Experts of a small language model: 3 picks a token, 2760 steps.
Below are experts of layer 3 (counted from 0) of a mixture-of-experts language model. Rows are named router (the router's row for the expert), gate (a neuron's input weights, with its number), up (a neuron's input weights, with its number), down (a neuron's output weights, with its number) and show model dimensions 64-127. Each number is 128 + 32 x the weight over its row's rms, rounded and kept within 0 to 255.
Before each expert's rows: a language model's description of what the expert responds to; "gets" lists some tokens that make up at least twice as much of what it gets as of all text. This comes from a sample of Wikipedia text that the model never trained on. Tokens count by the router's weight.

# expert 29
What it handles: Digits and -ed endings
gets: "3", "2", "4", "5", "6", "7"
router [ 79  88 127  94  56 156 138 131 161  96 157 137 132 137 149 199 157  85 138  90 127 159 127 114 150 101 125  89  89 138 159 184 116  69 121 126 160 170 133 135 119 158 158 135 161 145 164 109 101  77 160  87 133 118  96 184 135  88 103 129  82 151 183 141]
gate0 [114 129 171  88  64 139 115 150  72  83 141 158 153 119 104 134 116 117 121 161  98  96  85  81 118 119 111 142  91 139 118 130 141  71  74 110 170 131 133 142  97 124 164 138 185  90 174 129 112 133 161 188 130 137 131 112 147 131 144 146  78 148 164  77]
up0 [140 170 118 154 138 106 113 106 157 151 125 112 115 165 151  95 145 152  92 134 137 134 122 148 141 129 143  70 139 154  93  82 144 160 148 150  86 152 100 126 140 116  69 126 116 172 112 147 186 112  87  84  91 117 102 116 114 154 136  84 139 177  96 158]
down0 [155  56 177 135 102 144 101 122 142  88 113 122 192 161 144  95 134 195  91 122 137 129  69 154 131  86 149 133 166 110 129 143 176 145 133 121 124  77 154  80 127 139 156 151 145  94 205  95  63 146 152 116 164 121 147 121 155 111 211 130 159 155 111 111]

# expert 50
What it handles: Line breaks, mid-word pieces
gets: "\n", "5", "4", "d", "3", "ou"
router [101 121 122  82 115 157 132 118 143 121 167  71 148 128 112 171 180 158 104 129 172 132 120 175 133 116 173 126 127  81 143 136  74  43 163 177 163 163 156 108 128 156 160 129 158 147 172 151 127 136 148  97 124 176 123 190 120  87 145 163  96 144 121 119]
gate0 [137 151  60 122 113 145  86 125 190 100 181 174  68 182 129 152 232 138 128 153 104 105 145 100 131  67 174 120  80  95 134 163 130 137  73 155 158 147 103  90  68 121 129 144 189  79 136  84 138 115 107 146 117 185 149 187 144 146 143 154 167 140 125  80]
up0 [112 139  88 102 154 154  61 115 143 111 171 139 136 149 145  91 130 136 119 223  81 106 140 101 117 162 133 194 110 138 156 121 124 156 118 182  89 105 162 142 161 121 151  78 178  60 133 171 110 156 146 126 154 151  66 193 153 176 166 117 180  65  74  85]
down0 [124 130 127 129  72  56 181  99 143 138  70  81  93 117 139 146 103 126 121  78 198 116  88 123 104 100 154 141 107 150 175 165 145 124  94 136  87 103  68 116 177 151 103 162 119 145 104 162 166 126 137 143 146 155 111  60 158 190  96 115 130 183 122 140]

# expert 55
What it handles: Spaces in tables, inner vowels
gets: " ", "o", " de", " la", " De", " La"
router [139 162 138  86 107  82 156  63 119 104 120 124 123  78 115 164 124 125 110 103 141 165 136 176 151 112 100 102 108 161 166 155 140  84 128 139 197 110 171 144 173 174 140 159 105 136 131 127 159 102 100 127 157 168 137 212 180 119 143 164 111 135 123 159]
gate6 [101  61 160 142 115 141 118 198  99  75 195 104  92 123  77 166  94 157 127 128 175 142 229 165 156 118 138  67 103 114 191 195 141 187  82 189 165 106  87 125  75 152 113 149 181 187 117 122 161 109 176  94 119 128 151 180 106 141 203 177 114 188 131 144]
up6 [160 109 123 101  79 105  95 136 182 100 186 124 123 117  95 116  96 141 100 140  74 166 138 190 154 116 132 109 136 142 137  92 187 145 118 130 106 106 144 115 119 136  88 125  87 105  93 142 132 103 121  85 130 122 106  83 190 138 129  95 125 154 112 161]
down6 [132 154 157 142 120 142 140 146 151 185 121 124 135 192 130 121  93 157 150 130 139 121  53 183  97 106  58 146 173 119 173  83 137 151 124 128 165 171 139 132 156 100  96 168  64 133 145 201 163 124 203 137 126 105 177 163  89 118 153  79 124 151 167 181]

# expert 23
What it handles: Word-initial name syllables
gets: "al", " Al", " Re", " No", "un", " S"
router [102 134 127  44  70  84 142 114 174 133 134 115 160 119 194 169 200  96 134 144 145 143 122 172 123 146 157  90 148 164 199 160 106 139 169 158 174 173 153 133 178 196 151 117 121 109 130  99  95 132 147 134 124 111 147 181 130 129 162  90 102 180 127 162]
gate1 [161 177 102 132 111 136 164 103 129 114 140 143 115 107 126 133 164 162 144 104 119 157  97 148 164 104 122  68 188 156  97 145 173 170 103 152 123  88 146 128 169 148 137 179 126  91 143  76 119 149  67 143 133 154 118 100 166  90 175 157 161 185 102 137]
up1 [130 131 135 110  92 126 125 140 122 113  97 140 155 119 116 160 166 107 154 148  76  62 111 193 132 133 150 127 142 158 151  55 125  98 135 102 150 170 113 137 129 163 160  79 127 123 112 134 128 140 124  99 107 131  92 110 143 132 151 163 115  64 181  99]
down1 [158 118  78 156 108 120 119 135 125 150 104 140 131 112 117  79  76 161  77 120 116 172 108 142 133 113 113 138  92 120 150  95 148 116 126  61 145 130 158 185 127 125 121 124 140 140 133 130  85 124 102 160 131  85 108 132 169 164  90 125 225 164 124 148]

# expert 41
What it handles: Numbers in tables, mid-word pieces
gets: "2", "3", "==", "ul", "8", "9"
router [127 129 181  67 126 137 132  88 141 148 161 124 184 106  70 196 204  90 103 134 160 143 102 167 171  94 156 101 108 125 143 131  75  95 131 170 155 118 153 133 136 173 182 131 155 163 118 113 101 101 141 116 113 160  69 206 186 125  90 117 108 102 122 178]
gate2 [145 157 191 140 103 112 126  66  83  77  86  92 147 120 155 135  76 164 120 111 158 131  97 165 131 115 145 122  70 149 138 158 197 113 157 140 115 109 163 153 151 193 152 122 124 133 117 174 144 190  82 103 122 117 132 193 160 163 149 100 149 123 131 121]
up2 [127  90 143 120 158 161 172 149 200 147 134 135  76 113 132 146 129 103 138 174 103 170  92 100 163 144 170 155 194 136 145  77  99 119  70  89 129 153  96 151 102 174  92 143 130 135 121 162  75 120 109 121 157 147 106  95 118 143  94 153 145 110 143 116]
down2 [149  66  81 177 142 147 178 166  85  99  86  92 140 121  93 133  97  93  96 169 112 148 144 133 103 176 113 129 105 116 132 142 100 189  97 186 121 126 139 132  92 174 145  92 133 113 196  98 120  81 124 193 170 117 129 129  69 146 107 146  95 159 147 133]

# expert 63
What it handles: Table cells, statistics
gets: " ", "0", " |", "t", "en", "qu"
router [ 60 127 163  97 110 122 146  83 145 137 117 110 134  62 119 136 152 106 116 166 149 128 119 182 107 100 177 133 149 155 143  94  91  87 124 184 181 155 190 142 132 197 147 138 121 164 136 170  98  74 102 112 129 139 118 244 200 121 178 139 142 166 132 121]
gate0 [ 81 133 126 124 128 142 102 113 124 155  95 157 113 139 106  75 127 178 121 160 101 201 174 109 151 119 133  70 105 124 131 150  83 137 113 132 169  73 148 124 197 138  86  96 209 106 147  94 134 116 119  84  90 132  95 178 125 127 158 134 139 154  78 111]
up0 [137 174 162 140 127 116 182 157  97 132 111 118 134 144 112 110  55 172 168 149  95 159 115 124 161 148  81  73 120 135 138 155 116 133  65 135 127  90 131 144 144 122 118  69 233 139 126  62 145  79 127 103  93 116 143 121 144 176 146 139 166 167  99 114]
down0 [134 150 136  95 176 128 133 119 125 144 131 164 147 140 128 140 129  76 131 139 129  98  74 107 145  96 173 146  86  66 182 136 150 113 149  77 129 114 131 125 146 133 125 104 168 178 183 147 166 125 116 134 127 149 115 118 117 232 150 117 155 173 106 107]

# expert 45
What it handles: Spaces before words/numbers
gets: " ", " f", "lov"
router [118 106 140  55 127 155 153 118 137  82  99 128 139  87 130 133 178 125 108 171 159 137 118 120 111  83 182  85 156 101 171 149 103  52 138 155 134 134 212 106 179 148 126 141 134 142 150 143  91  95 149 105 134 156 139 209 160  84 184 158  99 128 145 138]
gate22 [170  58 158 128 100 172 119 118 119 116 114 117 115 147 139 123 129 150 141 177 146 146 120  77 218 137 103 135 155  95 139 153 106 181  90 168 115 163 155 119 170 172 145 133 141 140  67 215 180 152 165 110 139 141 127 165 123  72 131 136 109 187 135  84]
up22 [124 141 156 107 135 107  96 132 113 134 160 123 121 125 161 176 109 197  78 110 160 145 121 141  61 122 128 127  88 129 133  96  93 121 140 103 122 110 103 123  85  96 172 134 130 126 165  72  91  84 103 103 112 128 124  95 132 190 187 124 165 100 114 166]
down22 [109  83 132 177 156 120 162  96 153 138 123 103  85 190 173 118 164 181 128  94 100 103 160 122  84 114 130  82 121  96  82 109  86  98 144 164 150  80 136 139 146 124 115  61 126 156  50 142 165 184 133 171 151 142 133  63 169 132 127 129  97 182 138 113]

# expert 17
What it handles: Heading markers and dates
gets: "==", " ==", "===", " ===", " known", "nd"
router [107 119 103  87  87  99 145  69 155 108 107 131 152 128 157 165 167 122 127  87 144 115 153 165 153  89 147 105 142 110 142 162 117  70  86 130 123 108 168 131 163 153 119 154 149 155 158 163  95  99 152 108 126 119 126 191 175 116 144 105 149 139 123 188]
gate2 [123  85 208 111  47 154 171 145 134 120 102 148 121 146 136 138 137  83 179  97 184  67 147 141 166 167 182 121 140  94 147 120 142 124 108 110 167  62 141 101 134 154 141 166 135  95 152 191 151 158  81 143 134 140 164 123 142 117 148 167 147 142  94 122]
up2 [ 85 122  51 114 142 115 122 123 136 105 135  88 140 100 149 107  99 135 129 160 108 153 128  91  78 137 112 148 110 207 109 102  55  96 118 127 128 169 137 191 123 108 140  74 109 108 149 106 129 132 118 105  94 137 113 114 117 149  92 143 100  84 158  75]
down2 [171 165 168 180 125 106 124 108 165  92 179  99 180  95 131 140 150 116 111 144 159 103 170 150  77 121  99  99 143 149 137  92 118  88  51 110 126  84 186 140 112 132 103 144  91 115 182 186  98 100  97 115  91 122 131 131 135 219 114 172 143 110 132 145]

# expert 62
What it handles: Infobox labels, compound heads
gets: " of", "ish", " World", " American", "ect", " Born"
router [113 128 159 120 114 153 185 119 172  85 165 154 148 121 174 134 170 105 152 131 123  93 135 169 213  75 148 118 120 124 176 105 160  30 144 118 141 130 151 148 197 167 109  76 142 124 152 147 109 139 114  69 174 164 124 157 180  78 126 129  91  97 112 138]
gate3 [159 124 193 155 115 149 114 112 167 118 106 125 158 121 120 136 131 144 167 155 151  98 122 173  80  75 131 118  91  96  93 123 155 133 198  89 173 188 166 110 130 176  99 101 174 120 118 106 127  92  74 113  92 167 108 214  61 112 111 106 103  98  52  82]
up3 [104 179 158 150 110  87 113 161 124 147 181 125 129 139 164 167 134 162 137  78 137  87  86 108 117  21 115 127 174 143 196 138  79 181  94 106 145 163 203 128 166 106 169 123  97 133 125 116 157 136 123 111 173 107 142 188 155 122  91 127 144 112 149 127]
down3 [102 115 118 144  82 124 139 119 134 121 128 169 119 130 174 135 104 168 123  89 152 161 180 133 155 134 155 107  61 120  86 105 101  91  78 142 120 108 126 160 124 111 144 113 129 116  93 142 107 175  93 130  49  84 112 112 145  85 157 175 179 131 100  84]

# expert 52
What it handles: The word as
gets: " as", " team", " As", " became", " called", " Team"
router [ 80 148 176  75  95 107 123 101 156  84 162 147 144  99 149 135 156 108 159 159 145 122 154 178 177 124 157 110 118 115 148  89 112  61 108 131 167 132 141 162 193 144 124 133 118 184 156 146 119  77 115 166 143  98  95 129 177 155 171 156 124 148 104 130]
gate0 [112 111 118  88 152 106 129 146  87 107 146 160 149 141 104 175 107 160 201 116 105 100 119  71 137 135 153 104 166 193  84 102 129  33 117 104 109 195 166 150 149 118 107 155 120 133 129 168  82 103 124  77 143 102  90 104 139  90 135 115 101 112 110 116]
up0 [146 159  95  75 141 116  96 150 128  85 168 161 154 134 126 156  92 175 180 107  92 131 125  88 101 133 162 132 124 207 138 104 103 111 141 146  96 162 129 143  98 159 100 117  97 163 131 190 107  76  93 100 193  90 107 107  90 149 190 113 113  78 121 116]
down0 [133 111 117 170 119 141  97 112 155 140  85 120  88 189  82 128 104 148 116 130 146 157 127 100 122 145 105 102 105 134 129  41 175 122 132 165 174  87  77 130 168 172 122 143 161 142  97  87 175 154 164 173 142 132 110 137 103 162 120 156 141 164 124 109]

# expert 54
What it handles: Commas in media text
gets: ",", "9", ";", "|", " series", "er"
router [144 143 159 124 125 148 160  51 117 136 109 110 139 106 117 148 137 167 129  89 155 115 143 145 169 115 168  83  93 125 103 135 115 115  84 147 138 122 176 175 188 206 170 101 143 115 120 135 132 110 137 138 144 146  98 145 190 102  86 127 123  85 162 176]
gate0 [116 155  97  80 143 122 102 143 149  86 127 102 145 122  76 159 110 144 102 160 133 106  98 102 113 145 120 120 113  64 148 147  80 118 102 165 139  79 158 158 117  96 124 102  98 140 134  89 174  92 150  93 188 147 130 135 152 105 112 148 181 132 145 140]
up0 [116 164 133 113 167 108  87  98 124 146 136  94 165 142  91 146 129 133 126 155 126 124  65 121  66 160 142 136 126  58 136 162 152 120 132 144 144  88 149 208 116 126 164 101 129  90 128  95 159 120 140 142 161 143 135 127 139 139 125 160 150 154 118 150]
down0 [135  99 152 123 132 111 114 126 147 106  58 121 110 180 214 108 136 133 194  93  94 132 133 136 122 156 125 119 163 151 132 148  95 109 124 157 131 159 132 165 106  98 103 162 137  61  98 169 139 117  94 159 136 117 111 155 176 152 194 221  81 186 111 151]

# expert 44
What it handles: Spaces before table values
gets: " ", " R", "lo", "C", " face", " end"
router [ 69  95 161  77  91 124 142 132 126  81  84 124 126 134 104 130 195  83 141 162 150 105 132 153 137  73 199 107  99 170 173 113  99  27 125 136 165 136 197 109 164 205 139 132 163 146 118 128 110  88  97  82 164 126 137 191 172 150 148 156  95 152 106 136]
gate22 [130 157 129  89  55 178 111  90 111 149 108 150 107 169 108 100 142 160 156 126 150 146 128 143 159 155 216 149  91 159 149 144 141 128 120 101 139 118 164 173 187 141  38 120 163 173 107 134 122  97 102  67 150  79 162 134 175 144 154  90  60 157 133 111]
up22 [ 46 167  75 109 109 190  96 152 143 124 119 118 184 130 140 129 151 123 142 126 101 188 174 143 147 127 166  90 137 179  94 102 166 165 133 110 125 105  88 168 131 163 115 126 104  85 108 145 145  79 118  88 148 178  91 115 142 159 146 137 124 103  91  87]
down22 [183  96 102 126 107 115 143 150 169 100 140  98 145 194 110 147 106 115 136 102 165 105  77 124 170 116  89 169 153 146 157 141 170 134  56 114 141 147 117 156  56 144 132 153 170 170  90 134  75  98 122 129 136 190 154 104 107 142  87 179  69 147 132 184]

# expert 2
What it handles: Place and nationality words
gets: " New", " United", " South", " North", " American", " States"
router [ 83 141 137 101 118 167 144 131 157 146 131  64 133 100 114 181 156 146 128 125 143 167 124 160 174  58 142 130 163 130 193 113 122  84 156 152 138 140 176 151 145 158 105  97  90 151 147 166 125 106 142 129 124 179 132 150 170 105 140 109  96 140 170 195]
gate1 [ 39 101  99 109 113 133 155 169 222 123 111  92 190  56 100  93 154 130 184 162 121 132 182 107 134  62 118 153 145 177 163 133 145 103 164 121  91 127 152 144 168 125 138 189  89 134 111 140 112 125 187 134 103  92 131 101 111 115 125 147 147  81  98 146]
up1 [207 134 159 155 142 174 134  76  46 165 132 214  98  93 168  95 146 163  91 142 169 137 140 181  93 167 178 100 153 119  90  67 133 151  69 124  94  96 112 140  50  91 148  95  76 122  83 174 126  87 112 103 142 133  91 160 152 104 129  96 173 185 137 101]
down1 [107 117  93 126 127 146 136 103 102 180  93  12 158 139 143 110 156 139 151 166 173 168 139  87  66  85 136 172 165 113 129  89 103 121  65  62 100  79 182 103 124  76  89 111  66 118 134 135  71 112 137 100 115 125  99 132  85  70 132 133 163  90 131 107]

# expert 18
What it handles: Nationality and ethnic adjectives
gets: "n", "ian", "an", "er", "al", "i"
router [ 96 115 152 108  91  78 145  93 146 131  94 164 174 122 130 133 200  84 142 101 189 115 119 144 131  64 161 107 102 165 180 135 101 104  97 153 143 123 130 154 159 155 138 132 157 158 155 143 141  96 130 143 125 140 122 185 130 105 183 122 155 148 133 135]
gate2 [ 73 180 168 122 143 142 182 109 128  82  78 149 112 127 147 143 186 165 158 138 100  85 147 152 149 121 146  94  76  98 100 152  78 110 142  87 135 125 167  64 131 156 105 158 135  70 153 136 105 172  98 113 118 136 113 186 116 155 103 158  92 115 145  99]
up2 [ 75 157 130 101 125  85 112 108 105  80 125  97 152 146  92 130 148 129 155 104 113 138 179 213 127  76 159 139 105 133 180 147  97 108 106 107 136 126 135  98 159 139 133 105 136 128 161 132  72 106 156 128 155 142 144 175 130 100 124 105  86 105 149 108]
down2 [138 107 131 145 181  96 163 133  81 105 115 150 150  89 113 122  54 142 143 125 136 128 150 146 146 124 129  65 133 120 176 181 151  79  94 148 158 170 124 141 172 108 115  82 124 150  86 127  94  77 106 132 150 110 113 127 120 148 157 153 102 107 159 140]

# expert 16
What it handles: Name-initial capital pieces
gets: " C", " S", " U", "S", "el", " Co"
router [ 83 112 140 105 132 119 188  90 155 114 154  61 153 114 158 133 166 130 118 144 131 143  89 172 105  69 112  82 154 152 176 158  88 100 162 166 182 124 193 135 147 179 158 123 143 163 142 145  92 109 148 133 121 158 108 221 129 148 210 148 123  81  95 110]
gate0 [173 130 123 152 136  94 131 149 121 142 114 122 144  84 128 174 156 149 150  94 110 119 115 177 131  89 119  82  48 121 126 111 144 130 142 145 159  81 179 105  63 163 167 126 111 172  95 132 164 118 186 106 149 113 107 136 101  59 129 156  86 118 121 166]
up0 [ 88  74 191 122  96 138  99 109 197 150  60 177  94 184 153 188 118 134 126 112 127 137 120  55 123 193  89 188 101  83 179 120 139 136  95 136 141 190 126 147 117  83 152 105 115 139 136  86 154 167  97 148 110 118 141 136 103  86 132  84 158 110 149  78]
down0 [ 88 102 133  87 117  85 118 168 109 116  69 122  72 178 160 146  61  28 136 197  65 111 106 142 101 131 135 205 138  84 138 153 158 131 159 116 165 111 125  92 161  99 142 142 166 104  59 133 154 145  81  73 105 183 135 132 150 171 126 185 144 122  84  80]

# expert 40
What it handles: Word-final pieces
gets: "s", "″", " not", "in", "S", "ul"
router [ 96 121 103 132  91 165 161 151 184  44 126 130 108  83 109 122 150  87 120 166 162 136 136 171 205  89 122 113 140 146 139 163 101 111 137 140 135  98 137 118 155 139 115 123 157 139 133 106 103 117 106  63 144 156 120 148 165 129 115 122 115  60 130 110]
gate0 [109 102  86 135 141 139 108 164 124  69 148 133  75 183 129 140 116 142 112  60 157 166 155  48 152 113 126 152  82 113 125 173 103 148 124 102 173 134 114 128 105 141 141  99  95 106 147  98 109  49 168  81 143 132 166 156 111  76 223 133 141 140 105 194]
up0 [111 120 126 125 165 114 113 119 129 125 215 140 123 132 106 150 145 120 115  92 101  71 127  82 138 129 127 106 135 146 168  97 103 125 158 170 157 147 121 111 111 156 189  86 120 204 133 114  99 112 185  98  84  96 107  87  85  78  99 111 131 164 146 136]
down0 [150  69 175 198 165 146 132 145 147 170  84 130 102 165 107  78 137 120 146 165 151 156 115 157 152 129 107 123 130  74 116 148 139 121 122 177  69  82 102  95 151  90 159 121 116  66 102  75 101 144 144 148 147 160 144  99 123 117 170 131 151 131 118  54]

# expert 57
What it handles: Apostrophes and capitals
gets: "'", " \"", " A", " E", " W", " New"
router [ 66 134 122  80  68 157 157 109 114 140 160 109 153  87 124 184 163 173 132 143 142 161 132 138 145 141 191 109 131 168 160 125 155  85 174 149 183 134 171 112 167 111 122 109 154 157 114 107 111 113 122  78 167 185 162 228 131 113 146 148 123 131 138 158]
gate0 [154 113 139 151  86 136 142 107 165 137 189 112 223  96 117  99  91 128 136  57 178 100 165 150 150 124 191 114 178 134 133 132 134  96 110 168 109 143  77 117 138 115 125 117  97 100 112  91 113 103  70 120 163  62 136 141 111  91 125 138 162 103 126 163]
up0 [105 135 146 121 115 104 148 189  93  96  87 116 159 147 169 141 154  77 150 155 104 164 124 184 180 117  70 161  89 117  94 134 149 125 182 124 163  92 123  76  83 156 161 124 206 134  63 114 175 110 149 120 101  89 121 147 147 129 192 150 120 119 125  84]
down0 [146 154 128 137 119 111 130 121 100 147 106 146 144 144 150 146 111  73 111 124  66  67  83 121 135  94 188 184 136  88 103 127  90  96 143 104 144 182 126 158 178  94 123  92 107 118 143 185 111 126  70 147 169  99  79 118 118 127 129 103 122 106 140  77]

# expert 60
What it handles: Agent prepositions and nouns
gets: " by", " with", "er", " from", " under", "ers"
router [102 115 146  71  98 133 108  86 171  84  61  61 117 141 135 139 128  82 157  99 131 140 147 169 123  83 175 104  86 144 111 129 123 100  78 124 156 127 167 130 145 194 112 160 147 190 171 143 106 109 137  95 182 137 103 149 194 134 148 109 108 176 150 132]
gate0 [110 137 162 107 135 118 135 216 154 121  83 110  66 148 132 103 118 119 138 125  94 104 132 145 107 162 181 116 179 154 104 129  96  80 123 122  98 155 143  79  98 113 185 106 132 147 116 116  76  73 142 165 112 160 116 102 130 128  73 146 157 149 129  86]
up0 [156 140 160 128 111 141  80  89 171 129 146 148 192 128 137 136 133 161  97 124 194 186  55 110 129 139 104 173  93 137 138 111 147 174 114 141 121 114  86 167  81 114 122 128 138 110 128 165 168 173  84 149 119 105 149 155 132 111 128 115 161 145 105 161]
down0 [ 95  98 112  70 136 125 158 139  46 144 139  57 123 119 134 168 127 124 108  81  96 127 146 163  74 128 194 159 124 131 136 146 156 133 148  66 144 143 174 105 178 156  91 150 121 111  79 161 101 124 132 100 107 127 165 225 152 163 142 169 153 103 102  91]

# expert 22
What it handles: Conjunctions and clause words
gets: " that", " all", " this", " while", " about", " so"
router [ 73 114 139  33  73 121 129  84 192 130 124  85 192  97 107 142 116  90 118 171 187 124 167 134 124 128 156 100  75  79 188 148 138  76 125 141 166  83 193 150 108 153 169 150 145 111 145 133 126  94 158  81 126 104  82 161 191 126 141 189  99 116 154 158]
gate0 [131 140 107 117 136 132  98  84 148 142 153  95 142 130 108  59 119 207 102  96 181 111 135 105 137 130 162 114 118 158 169 161 134 120  79 109  95 122 156 162 168 113 119 120 116 109 162 138 199 144 107 134 155  89  97 146 103 104 118 176 164 133 127 172]
up0 [128 155 145 174 138  84 151 137 101 150 112 107  80 137  55 173  90  92 115 142  94 110 161 157 138 108 104 114 148 135 116 117  66 150 120 138  58 132 184  62 164 115  51 144 118 162 218 105 160 141 101  95 135 130 164 131  84 144 115  83 101 145 102  72]
down0 [156 111  86 146 125 121  88 193 165 140 123 181 142 117 168 134 161 161 139 132  95 141 125 138 146 132  40 160 118 207 109 187 157  83 169 105 118 147 123 124  94 120 170 103 121 149 121  89  63 143 167 161  98 103 173 138 119 156  99 149 161 146 105 142]

# expert 37
What it handles: Line breaks in lists
gets: "\n", " Ko", " MF", "MS", "p", "lat"
router [119 110 148  88 108  92 178 111 147 120  81  92 124 119 166 142 146  89 114 130 149 134 153 144 134 101 158 140 154 165 148 147 122  74 124 126 170 144 128 138 206 178 138  58 133 157 171  98 102 101 137 114 139 142  91 189 133 157 179 154  85 109 152 138]
gate8 [ 87  72 116 109  82 180 122 117 104  74 146 120 125 152 151 135 119 119 106 169 135 176  73  87 160 148 145  80 146  96 144 139 197 145  58 138  82 144 136  87 143  76 168 123 134 132 107 145 132 156 149 108  85 124 104 141 133 123  94 114 147  92  99 142]
up8 [138  95 139 139   6 135 206 111  68  39  87 122 115 151 147 122 130 102 126 202 144 143  99  97 129 107 133  60 146  84 129 117 158 113 119 150 148  96 126  38 138  75  99 183 116 107 125 109 158 161 122 127  91 143 129 144 170 115 129 111 116 130  76 130]
down8 [105 164 112 222 118  58 175  92 106 116 137 118 124  79 132 138  99 144  98 131 128 153 174 108 126 163 118 109 135 134 102 113 148  68 128 125 118 168 134 154 123 105 131  72  93 162 133 137 120 119 158 197  88 128 163  80  69 140 121  74 150 158 123 126]

# expert 38
What it handles: Scientific descriptive prose
gets: " is", " are", " not", " can", " It", " it"
router [104 108 139  45 116 134 184 108 130 116 155  64 149 106  81  85 158 182 157 147 151 152 147 167 170 107 193 110 144 147 181 134 104  59 148 118 169 161 144 161 172 152 116  96  95 134 106 184 117 110 129 139 150 115 148 171 185 113  90 120 133  97 143 110]
gate0 [105 174  89 114  83 132 127 127 189 157  85 100 153  97 108  95 117 136 172 159 115 136  73 148  85 114 157 146 136 147 109 177 159 180 194 102 111 142 137 121 127  80 106 183 123  68  63 169  93 117 122 135 159  71 154 146 120 125 125 120 104 130 166  79]
up0 [177 121 125 153 228 106 144 154  98  76 136 129  98 155 158 183 149 104 126 114 149  81 157  86 135 116  88  97 102 163 135  95  51 162  81 139  89 162 117 124  74 177 136 145 166 191 146 105 159 173  91 146 159 152  78 128 153 127 124 110 164 143 154 169]
down0 [ 78 116 126 120 132  93 161 102 173 116 114  93 111  93 151  49 150 151 122  93 139 153  93 108 139 205 106 109 206 110  91  55 157 119 167 149 177  94 140 142 102 136 139 192 153  90 105 166  87 124 105 116  91 132 101 168 103 127 218  89 111 116 152 167]

# expert 56
What it handles: Conjunctions and connectors
gets: " and", "=", " or", "il", "\"", "S"
router [ 79 167 140 158 138 107 182  88 146 123 175 140  97  99 142 113 190 123 125 134 141 131 133 113 206 107 185 122 105 159 183 147 123  93 147 111 142 127 218 113 146 182 125  72 104 141 123 125 131  85 149 141 113 124 152 122 218 157 148 160  81 141 130 125]
gate0 [130 137 100 103  92 180 133 158 130 118 123 131  61 121 151 177 130 209  95  55 152 130 128 158 154  92 103  94 160 116 126 154 125 136 124  97 170 152 150 158 116 181 148 126  83 135 129 123 159 125  94  72 127 132 103 154 160 119 156 161 127 134 155 171]
up0 [ 92 122 188 166 153 209 160 148 111  73 145  89 143 122 140  91  77 139 122  91 102 115 138 103 162 119 124 131 148 155 226 146  96 160 150 173 133 145 108 150  87 148 146 143 110  75  93 156 131 197  91 140 118 136 151 122 189 113 129  96 168  73 225 114]
down0 [103 149 177 158 158 112 120 149 143 155  84 155  84 161 163 152 161 167 112  82 162 150 103 144  73 106 222  84 107  74 154 165 138 174 128 111 109  77 157 133 101 113 130 175 135  91 165 179 144 160 114 109 145 153 118 143 146  99  86 118 183 108 148 107]

# expert 10
What it handles: Word-initial consonant pieces
gets: " G", " P", " D", " B", " K", " N"
router [106 101 185  80 100 155 185  44 140 110  91 117 134 134 148 148 193 100 140 122 181 137 104 143 109 141 206 102 125 108 116 127 126  74 150 156 128 153 203 142 124 150 135 116 160 158 122 154  96 132 139 144 147 154 107 242 181 114 144  98 119 126 164  92]
gate0 [121  97 140  79 131 135 147 118  80  97 155 124 143  92 156 148 154 165 129 158 169 177 106 118 147 121 114  65 134 180 147 149 125  88 169 142 148 112 100 156 145 161 137 146 169 123 154 125 118 169 102 133 141 144 152 173 147 162 205 147 128 102  96  98]
up0 [134  44 149 105 143 151 103 105 115 158 138 152 132 105 156 129 141 186 128 114 176 131  99 128  83 195 123 113  99 173 114 156 152 118 194 111 134 142 107 161 134 108  79 145 155  93 164 117  82 162  98  78 136 115 133 120 135 180 178 102  87 130  93 123]
down0 [ 78 107 141 141  95 139 125 102 149 149 132 156 121 111 116 139 160 171 148 132  76 125 185 141 169 118 102 151 108  90 146  60 102 169 146  78 128 146 159 119 168 111 133 141 140 170 137  82 150  96 165 107 131 123 126 122 169 102 123 147 131  61 130 125]